From a checkpoint of a small mixture-of-experts model trained on Wikipedia: width 256, 4 picks a token.
Below are experts of layer 6 (counted from 0) of a mixture-of-experts language model. Rows are named router (the router's row for the expert), up (a neuron's input weights, with its number), down (a neuron's output weights, with its number) and show model dimensions 64-127. Each number is 500 + 40 x the weight over its row's rms, rounded and kept within 0 to 999. Numbers have three digits each.
Before each expert's rows: "comes before" lists some tokens at least twice as common just after its tokens as in all text; "mostly gets" lists some tokens that are sent to it at least half of the time. This comes from a sample of Wikipedia text that the model never trained on. Tokens count by the router's weight.

# expert 22
comes before: "| ", "- ", "|", "= ", "Produc", "Occup"
mostly gets: "He ", "American ", "== ", "Gr", "US ", "She "
router:475530542531515520484505457433440461513501535529459480427491519502498511514500474514540505553489575500479497517549545462515507508469438608525443480482442491456469537512460490478463488510476468
up0:555507545529467542485475489460570495529475540528426563462513534490442495530467518517417478456439507402473540480556516536519491497459528428591485444460446564534510504486472564510511547495510515
down0:498476457511555514447509537478449375522515505529458471468493514486499519535442505503498507536522520511542515468630459506484588450442539480494554518532495517591574509403452534470527470454494500
up1:515494489570507482530476491463397427485497515486543473539530531515499423499450452420544495575472518481518492555469441457546453586532470429542512448509500533466503462608561494496455468433518501
down1:511482512523491549534440531493538546477543491479490442474420492445556509563515512414479537485517533498403469484520496478571506482485502472441465483430478520561490524478475512528501519484487484
up2:472565504463523489413516533520472501565455533483572381451489472440491494452519517515483506555411486496456523456550526551432512550456520533494455454487519521480456512512512438462514482469521594
down2:485483516483559568518442478509589571439472506550482466497555501489534535500518489497476463549532544489477467474470501475527424484493531525525485502442442525521565520540489507420486474515514510
up3:519539534476505586471559539467566528501506522466493552525491451526413476489545447463516480458456526454515514483478486438472465523511530535572479530537530444498505468519477490481552536403476495
down3:502499535473537525449490518529552489543510499520528546469498540479565535472489526541506472457484447532473511480493506406586542530495544466477532531487468517516487497455519462449490519543506399
up4:521455483465483571471477531514460492518468472553503523563440469518461437443512506487414457485506540496496505511441484498508492477432480520447482443493543473497530544524470489433430493478501470
down4:480494505455484518486512438499483506398536523517473496517529449485455480510535447584549491589479470532498504538480556528486458537386472530509452519482466505513473518549496583439542490442458477
up5:472552563471451529510460525506437505519502561485517517483564603490438500509520484513454506451445504509479500486550531456501515542500483553507449457534441454543480486494530482496550526422497442
down5:468549549489456534512527626467449542458503503531483512515517575511441482519585534441561493565515544533448605495552568453507496513443440498469536509524446468462486452455481526472555488456441406
up6:592492537566441552542502481475450535519441505455559423504482524578569523517525534520517493506503553415534489461473564468456496468548442426385464493524547450448482397519453511451537596466459464
down6:457518514503476510531491436436550506525468563601507474547494455451432461465466471626530556502502482585500452529484479484509449502531499472499473413565473469471464564562484523502455510475507515
up7:515545492455462515491488414515524493467503535473467521494518506467462521578499555499477531524564497498531436475551511512436465490525466512514520540484519557500442491512520500541481530529510547
down7:522501437439486560463489494550483476486468484569447467493505572424423538559562505492470432480574528532515439537504528514500576454503460474484543481522553458513546509534518552481528506484475523
up8:468496471473463546438416575492590428499519485501421492474486545459486445438513516563546531545480496534612531532562499440506461469475477458517467454423527592488482419526466528486501471487537525
down8:487578577586458544517508503496454553448482524471459463473512498540456481471441520474548481528528521499538448546473527564430470490553508517486505536512491526538467555525464408462561544423472503
up9:529547525462484561527491446538552449508586500555490454446517430453491477560528512451480495495561498470499482469504527486491469542491482481470496477436547485455509594560520492576491473517543499
down9:559460486525503449545528512475501501460410489535485477499561458587469522496499517475533515535542630443507528551461572478446463555534492548490551529465458504488468535486488484446522476492540507
up10:542512539396501561439523476455573508488471452572509479504551472510456517601552546513517568500530430511546463503472491448435475424561491459472471532539472514443480493593484481490485535479544563
down10:483513502451438533550493569474527486483570526531483506573488484482484475436501562438509537521488528445494527479530520495610532448482513583547492473519448490498424503413387487454456513524459482
up11:483549518427529513482454551495439459505472539515518440524481497517527473545470529428454533519493494547454452470417512504454486496494485541483472465460480526561551495557493535498525574483548457
down11:540583538475531505508455480463541428495501469484442434514465523495457500575488520555517493523439517420490493475478538390510527536484461502542503529491534511492447530443450509542496476450540488
up12:454529559466546478519507434517507530473505466442487485522521519558525494472481465481488515523511493527444455432553470578551479510411460487541484458543498491485489555502505490539522509497521538
down12:563488522483475497448589441503590460455486516443554490545506506496445430536531513492497457515422497436428506452486479512455525442487480551515489471607517505537493527548486513441482515497519518
up13:552593541507503491501567539497476449508508474528486500514488564530501456483596478511453475500566490458506423505543582460539496524578449524454473504506522592469466492506500462546514538475597562
down13:410535501516455521427525553534518458468499582506476494529497521461554530430501472491481441454477438463521440455393453523487558504567445446530487452492493595478464489539486420510537480553457550
up14:494417532501547491465531519552463508491457529519605483501512551486479447548525513558504578478467456464547595455514481403518531548523582512576475528545484496550484464446547530492554543511555485
down14:427526544524547538517522557476550453510514483463484501402511502463473478404510524438504503480430517487495537514518507519520547529507496561449482476512503509555552431449491464503521496544457468
up15:542518445519500538497540501451494464478501492550528553480550463497478536576521560508505479538470475598529496545489544511444473536491433547515458508472477516500513547454478507458466448420481537
down15:465470491554473482438440505438461550587457522496536488448521526536498482501476546491469470490540500504527546498535533557470518464554488490529499568447455476451505495370523478521526413468471436
up16:532499507564516505488419528481451552482529473484511520472475507526510530544575523460541530455509514516509521498532478507463507512513555534506444460544507476483516505550556492467497448485540525
down16:518539537436522563500474588465498437526522544508491471451528492500438525464478505447485546492481467480528496497531453571442547517476489470507525476497455536463517446434439490500550514545479526
up17:541467458467546480508555446494436489516501563490562535500491443534508496543548442424550487450512564461591512485522497471472497537414531560503487476498504473462491548459528462437503494489485473
down17:452491497520513427453428550468484524355480498517498443456592501485481449521489468487509453461447494506539517512508500521488473528511525464456554452464522511517457461508495502604536516542499525
up18:437415532472486536618422492473604508463562562426480564481506495520532512513482560524475466515494431441512453504499466550488555538512483493480516500493484523537458513469490444513545498441469553
down18:509441528542559492526461480470481514504479527487479492526440498495515503470527570445441633455486468471517491448535474479513476472469501522551512449534421516492516501545505503508537549533511535
up19:459555502522477510518494447512555491540488500500471512533447467467501511557538397533462532487544522523495513482555508519515495473554484472437485498484534511504547578539488542511488477491525431
down19:561545506461471488537461509503526469534407428538396512526494463531493521556526465466571465514513537485509484534539568478518459495514576517488586514514538505483531450418497458522489526465487458
up20:510439443505511573555476501534504489506494558497464558480492533537469527540485510486544517492522528499462589513468525529471461515548498540523494451512455452455483493516485481496510471497458530
down20:521502481497431453509460517521546515489494424490538493512500463541442463474507574533533554536521467496486525446499471530537446511581497468485527544437452517504470487565496511569539545486604461
up21:531498547497526525505512523468548523466482440480527518443530563459453535542507468525466489475509506423506474482548467483476511495488478482519569553481459531502409496431530437547461462607469452
down21:502578530491561477546526509480513489537465462508579485549499511528441489479505381514484541467553560505491504435431437533532471509483473470454491483434527483557447538506474569471512517464444554
up22:543466492466483485503478525546468493609485545480478441456483473467525474496420543492531427479537527574501437472509506462507549477486435450581471571481510527478488522565559516475505497544517554
down22:514471476510487529549481502603458413456518454448515574543557491474463507570500530521418561485524458490471591542523517493434521524566512490481507461433469528498549487559456497520491526527514496
up23:442459479505550497576400487545508473530489554521527612572441528477444430482417523503563536530463487486503489527563455481524531513429430533540526579512522544540482500477510467514527530535551465
down23:551469425548556539511522480518485543470490516524567525448502482440564459454488518521513528516530465508543477521505451519523511523486436499589451512547517493526472460521477453507514538572510488
up24:553459451512513484462545513498485479486524570455471573562496514479494499584540506473380508508533505463485502437463541525469498494459527508422524491535521432461552481477536484619504438545483463
down24:524498530532459502502511499466437528504462440411449488488466499477435403502471401517490581480457506456491497543516473524555471506479454596484491563495476446459568497515504486500546493548490484
up25:394497586507481511540548519489547506474510520559458463526508432460452502520476533504587569469485541431473501486507535480408495476531465468537555493436451516477578532475452541465517527523512537
down25:526486506495500476544475405479530509556557586508526534517443513527501482549507547422533549540454509473500484542449496487480473485543505453572461525518537445531501511474475480497447468505550525
up26:529475498439461430440502512543470440495536512486523513492460520510472532435460504509473452480398596513520485497500490549481494507475476469512448439545450578456516590512578486413518490520492539
down26:457452539591557480491446493483508464486480522500503422599485505482537544494380527448434528616523462531454551458532525581495465443511513507525492562493498527523596481451488451495438502480481493
up27:514459507505549495486555448473496485560417535483427491435468494485466473487426510490643534453535469524486518499468543506482509536414443484409544472555531548471522494528448500442472489477561470
down27:444456468542478453537463505533524516423496545557584543486488489496557522533562504520511470458571479509513557548465484439523472489483552489523578527520510439513525458551549510511512395518470513
up28:484509497479504517466463548532506491427511491455516535595524474480440462493519516503481548523507508529516536500578469490529488542465519544486501495535468506502525552520470532536435557461512425
down28:436471554554515485552484522450478523576446567456494474471471488503577543518491500585519509517484444497519484561530535510420466385494567402495469456544459428466466526494483510574439529451568509
up29:445555464563529485511465443510523605490572459522562479517443528475525505467521501520499460531475540482516440500486478502535507566535534517496542561479458502503501461510541486544516481520508591
down29:551570511465434467523504496540532534531526540500541489532549354530462449500479533541516520487503479484496468495412494504556556455529527541529543495502471450515571544431550460475506529571508536
up30:525529460487495603484550417524481503539487497456548539494463444487546423492478431482612540496461488477537524465483513531441532557460547467472473530581503574435486490514503471482489461508472482
down30:402400538436486475536426557459474545539520507590556538562454472476435481561530517434520535463520530430498498437509459604620495465533505444459520543552491484484506463454574474499503472561442516
up31:504523499489453556552562500496494507514554480493461457541533494505567524445471482476498511468483518476544439600495527538465455476515436440489534488493530520454555486522532489510483474511490561
down31:575420477433532481476531557464464467512528486518513519544486470465520563551484464469522392548438547544436503506507498506465469471518537537482579515474504523532469499429501568505500513470552499
up32:503491469439515463517453514489449478526490546392482543529530435542423509534614482609474506520576545451493560518556538559533467565416514459578575442476548476530481513462437428507483489518539527
down32:522441472478521494516481443550514492569527501549510462527465497451527501515485525467477517530433483460506476556503481467552482461517480546446515479555574434529492509535514541475514493513484544
up33:450516492508453528422533475514504577495421483485516561547512486531467523526501535512518464526461507494525605496472455438445484479528424426501489483488536464515543484474480457453455458501514544
down33:517485503465524503509537458434462491470571519432496501373517449460510437491438492566517472550465468519549477488500548527528488451470526465472472510507470500488535545447516522460505498495514475
up34:486463533436455496511486492461591435508513542456488522469454480464522464512471563487513550539429552572491534537482479568502472459480424527451572497569565518464518503514479509489559444467496469
down34:491510506535555519474527538524513427499507449508475527456441542555522519482554507512494436499484459611513505438495456503516461488614479476467443467538526518543529415459457498491523450523450536
up35:502521556478552482514495400524564535459501473497514558495441455484517431436511494488515441466455494480448485441571565570424540505472526498539472492496403404537584542504526522549510489460476423
down35:470506493455484508526488470511554552518510533475516461468432469493481485498538492474522443446478511509457411505559491545467516512503441522493505454456535448485464515518556533455495409530501476
up36:433499450494471522552529523528512435503472557450448420453424438496516584379524450527466521493445478557508567549531537463481544457529459397528510483476505403553466502509511471552503505465450457
down36:401506493525482537514507541593460492495497512548490509447508485491494465465441494564542466506548562512555550464535496436510515492476439509542464458457560445515512528570484509520522495453476552
up37:539475508527467497516493479545446535565472538561455531488540547520409510491565477453533568490451473458392402493552485443536539545491460603486491492491509458537508477520503490543489556510551522
down37:503498615510434489528474452560477449501516484483537460432510573516475486552493541580443526471495519569426552475568473485470495464515542455429456586461499503528472402503490521492552458482458469
up38:474501495520487430431470474407558436545519447515440515564426475478459561447507556491490517524461538553545614508461555466473577558537416478526547547430504472498486525527501489480501481480554531
down38:592542451487452493503547526511510564533509477465516467541571501522448564491516542555463453441575524614497482457547550475560436502496433463607504533491517484453473543529515464528452451535543467
up39:500537502510532524547464494554556501561448481476544514482526479515447497428460503511562592498484439488548532536514559495421466513404459497484500471441478515437500465437509475497436525475496491
down39:489452475512465484452504502459465459521514482471512475504477519485557559518461522483455520575488566555541420485496434505516489445427532544486502553545474559485537464450513468526472553513476518
up40:467505519531492452511427563508478507436509555497472531490527478481484452521526504555518450477487562477497492517498531540474555495490582522498559468514504424559478498428531551491557531499499493
down40:506572463567467557465578511396494528554580458434548530440458485531563449416512515535480469437498339548435454485489566492486478481523495439531488542430502457529566480484551557460431495504518570
up41:514529387502488490442478556424478537448439491519486528485534555496469493547551485421532543506478446444504551529536374492497528468544481487518512535531540587496484431548501526488388491473526494
down41:468434482484525445526459424492492543454487522526428566560504467470508552486476483402486459517472432432492508502424462522531447529491536494473530457563451546471536548521544523579486511506428480
up42:482471534488503488533528524521522487530469511478465476514412478444495523482480516499528476503440477479561480460479505491466519551496504572562512524535445460458565561465475500534406518480491529
down42:501489448514494442506460483505522487497499462551457465449557466516508525428524485498512467467526471530494467450470429497498476468548490450527481440451485471433554545576576418540533557530526529
up43:459538516478385490510497553494505558431574489534526437521574557507505475461547504492544470543513511483462485427444530580477488492469436523531483548540487475481517493481534512501481468506497436
down43:496490547522501431515578463454449425577507514450488497573536510472451493431524540530453505492538470590509469513528531429513427430551495435549566477559451523549519539443483487480542476504544447
up44:482490494473489512537425479520487482509540503496429547550483558544438501600472443511513545450546536426479498518530479464513523520557448546484538480466469414548455433533475393506533484516494409
down44:443381456467542498504556438559540439499527504431495553487495446499554514460504514499558496512545512538475525477483538460520480512430525496538535526499479472586513534537465513471523445523466523
up45:460456481550546521529489440463429506468480530515506423570505494501510387504442513491557495491502521472487507533521470483437503576504526511590530498440488518526528521484458522483478477480530454
down45:466528522471504568414521511525517503501510505497548557487494534452477524501522545470486455451502518503511510460520446551481476473427524465521495539499547395565532480494404523456482468503473451
up46:504557449429481559544521416515523510522483530524505533515489510459496473441516474492508527472491398518521502495594507515457511468538451569482551530502508534465493497507516474517489520486497580
down46:492526520498492475467411554499465458540474506550547533498575463569526517525486531529486504465568523490520494594581490533523510489504545508433532521493524437474440505532505437509500522544575510
up47:523533437515442484518527553525528487537426477508477467553497502514498600515429496493409506576503510482507505576513478432529448496463464570515477495535539468539489480512515507523478483493497485
down47:498587522520510542515509527514531504526498521536498447510533518554461543484451516554457593469529508500496539440469525479504442518530464432504472539490501496558468513447446479534399479532505425
up48:540497491539530451495481446470498474474482516497517493478504456473449485411479444490468481529472511462522487448490452458564514522565497503538525414489464488471518426490491459513548560530506518
down48:458554445511461498495470497434540470417472478535515537454446519472488528526509498532458491446526493508506505496523518491574560531497482500549576543518468397576445465500455460562508524506432518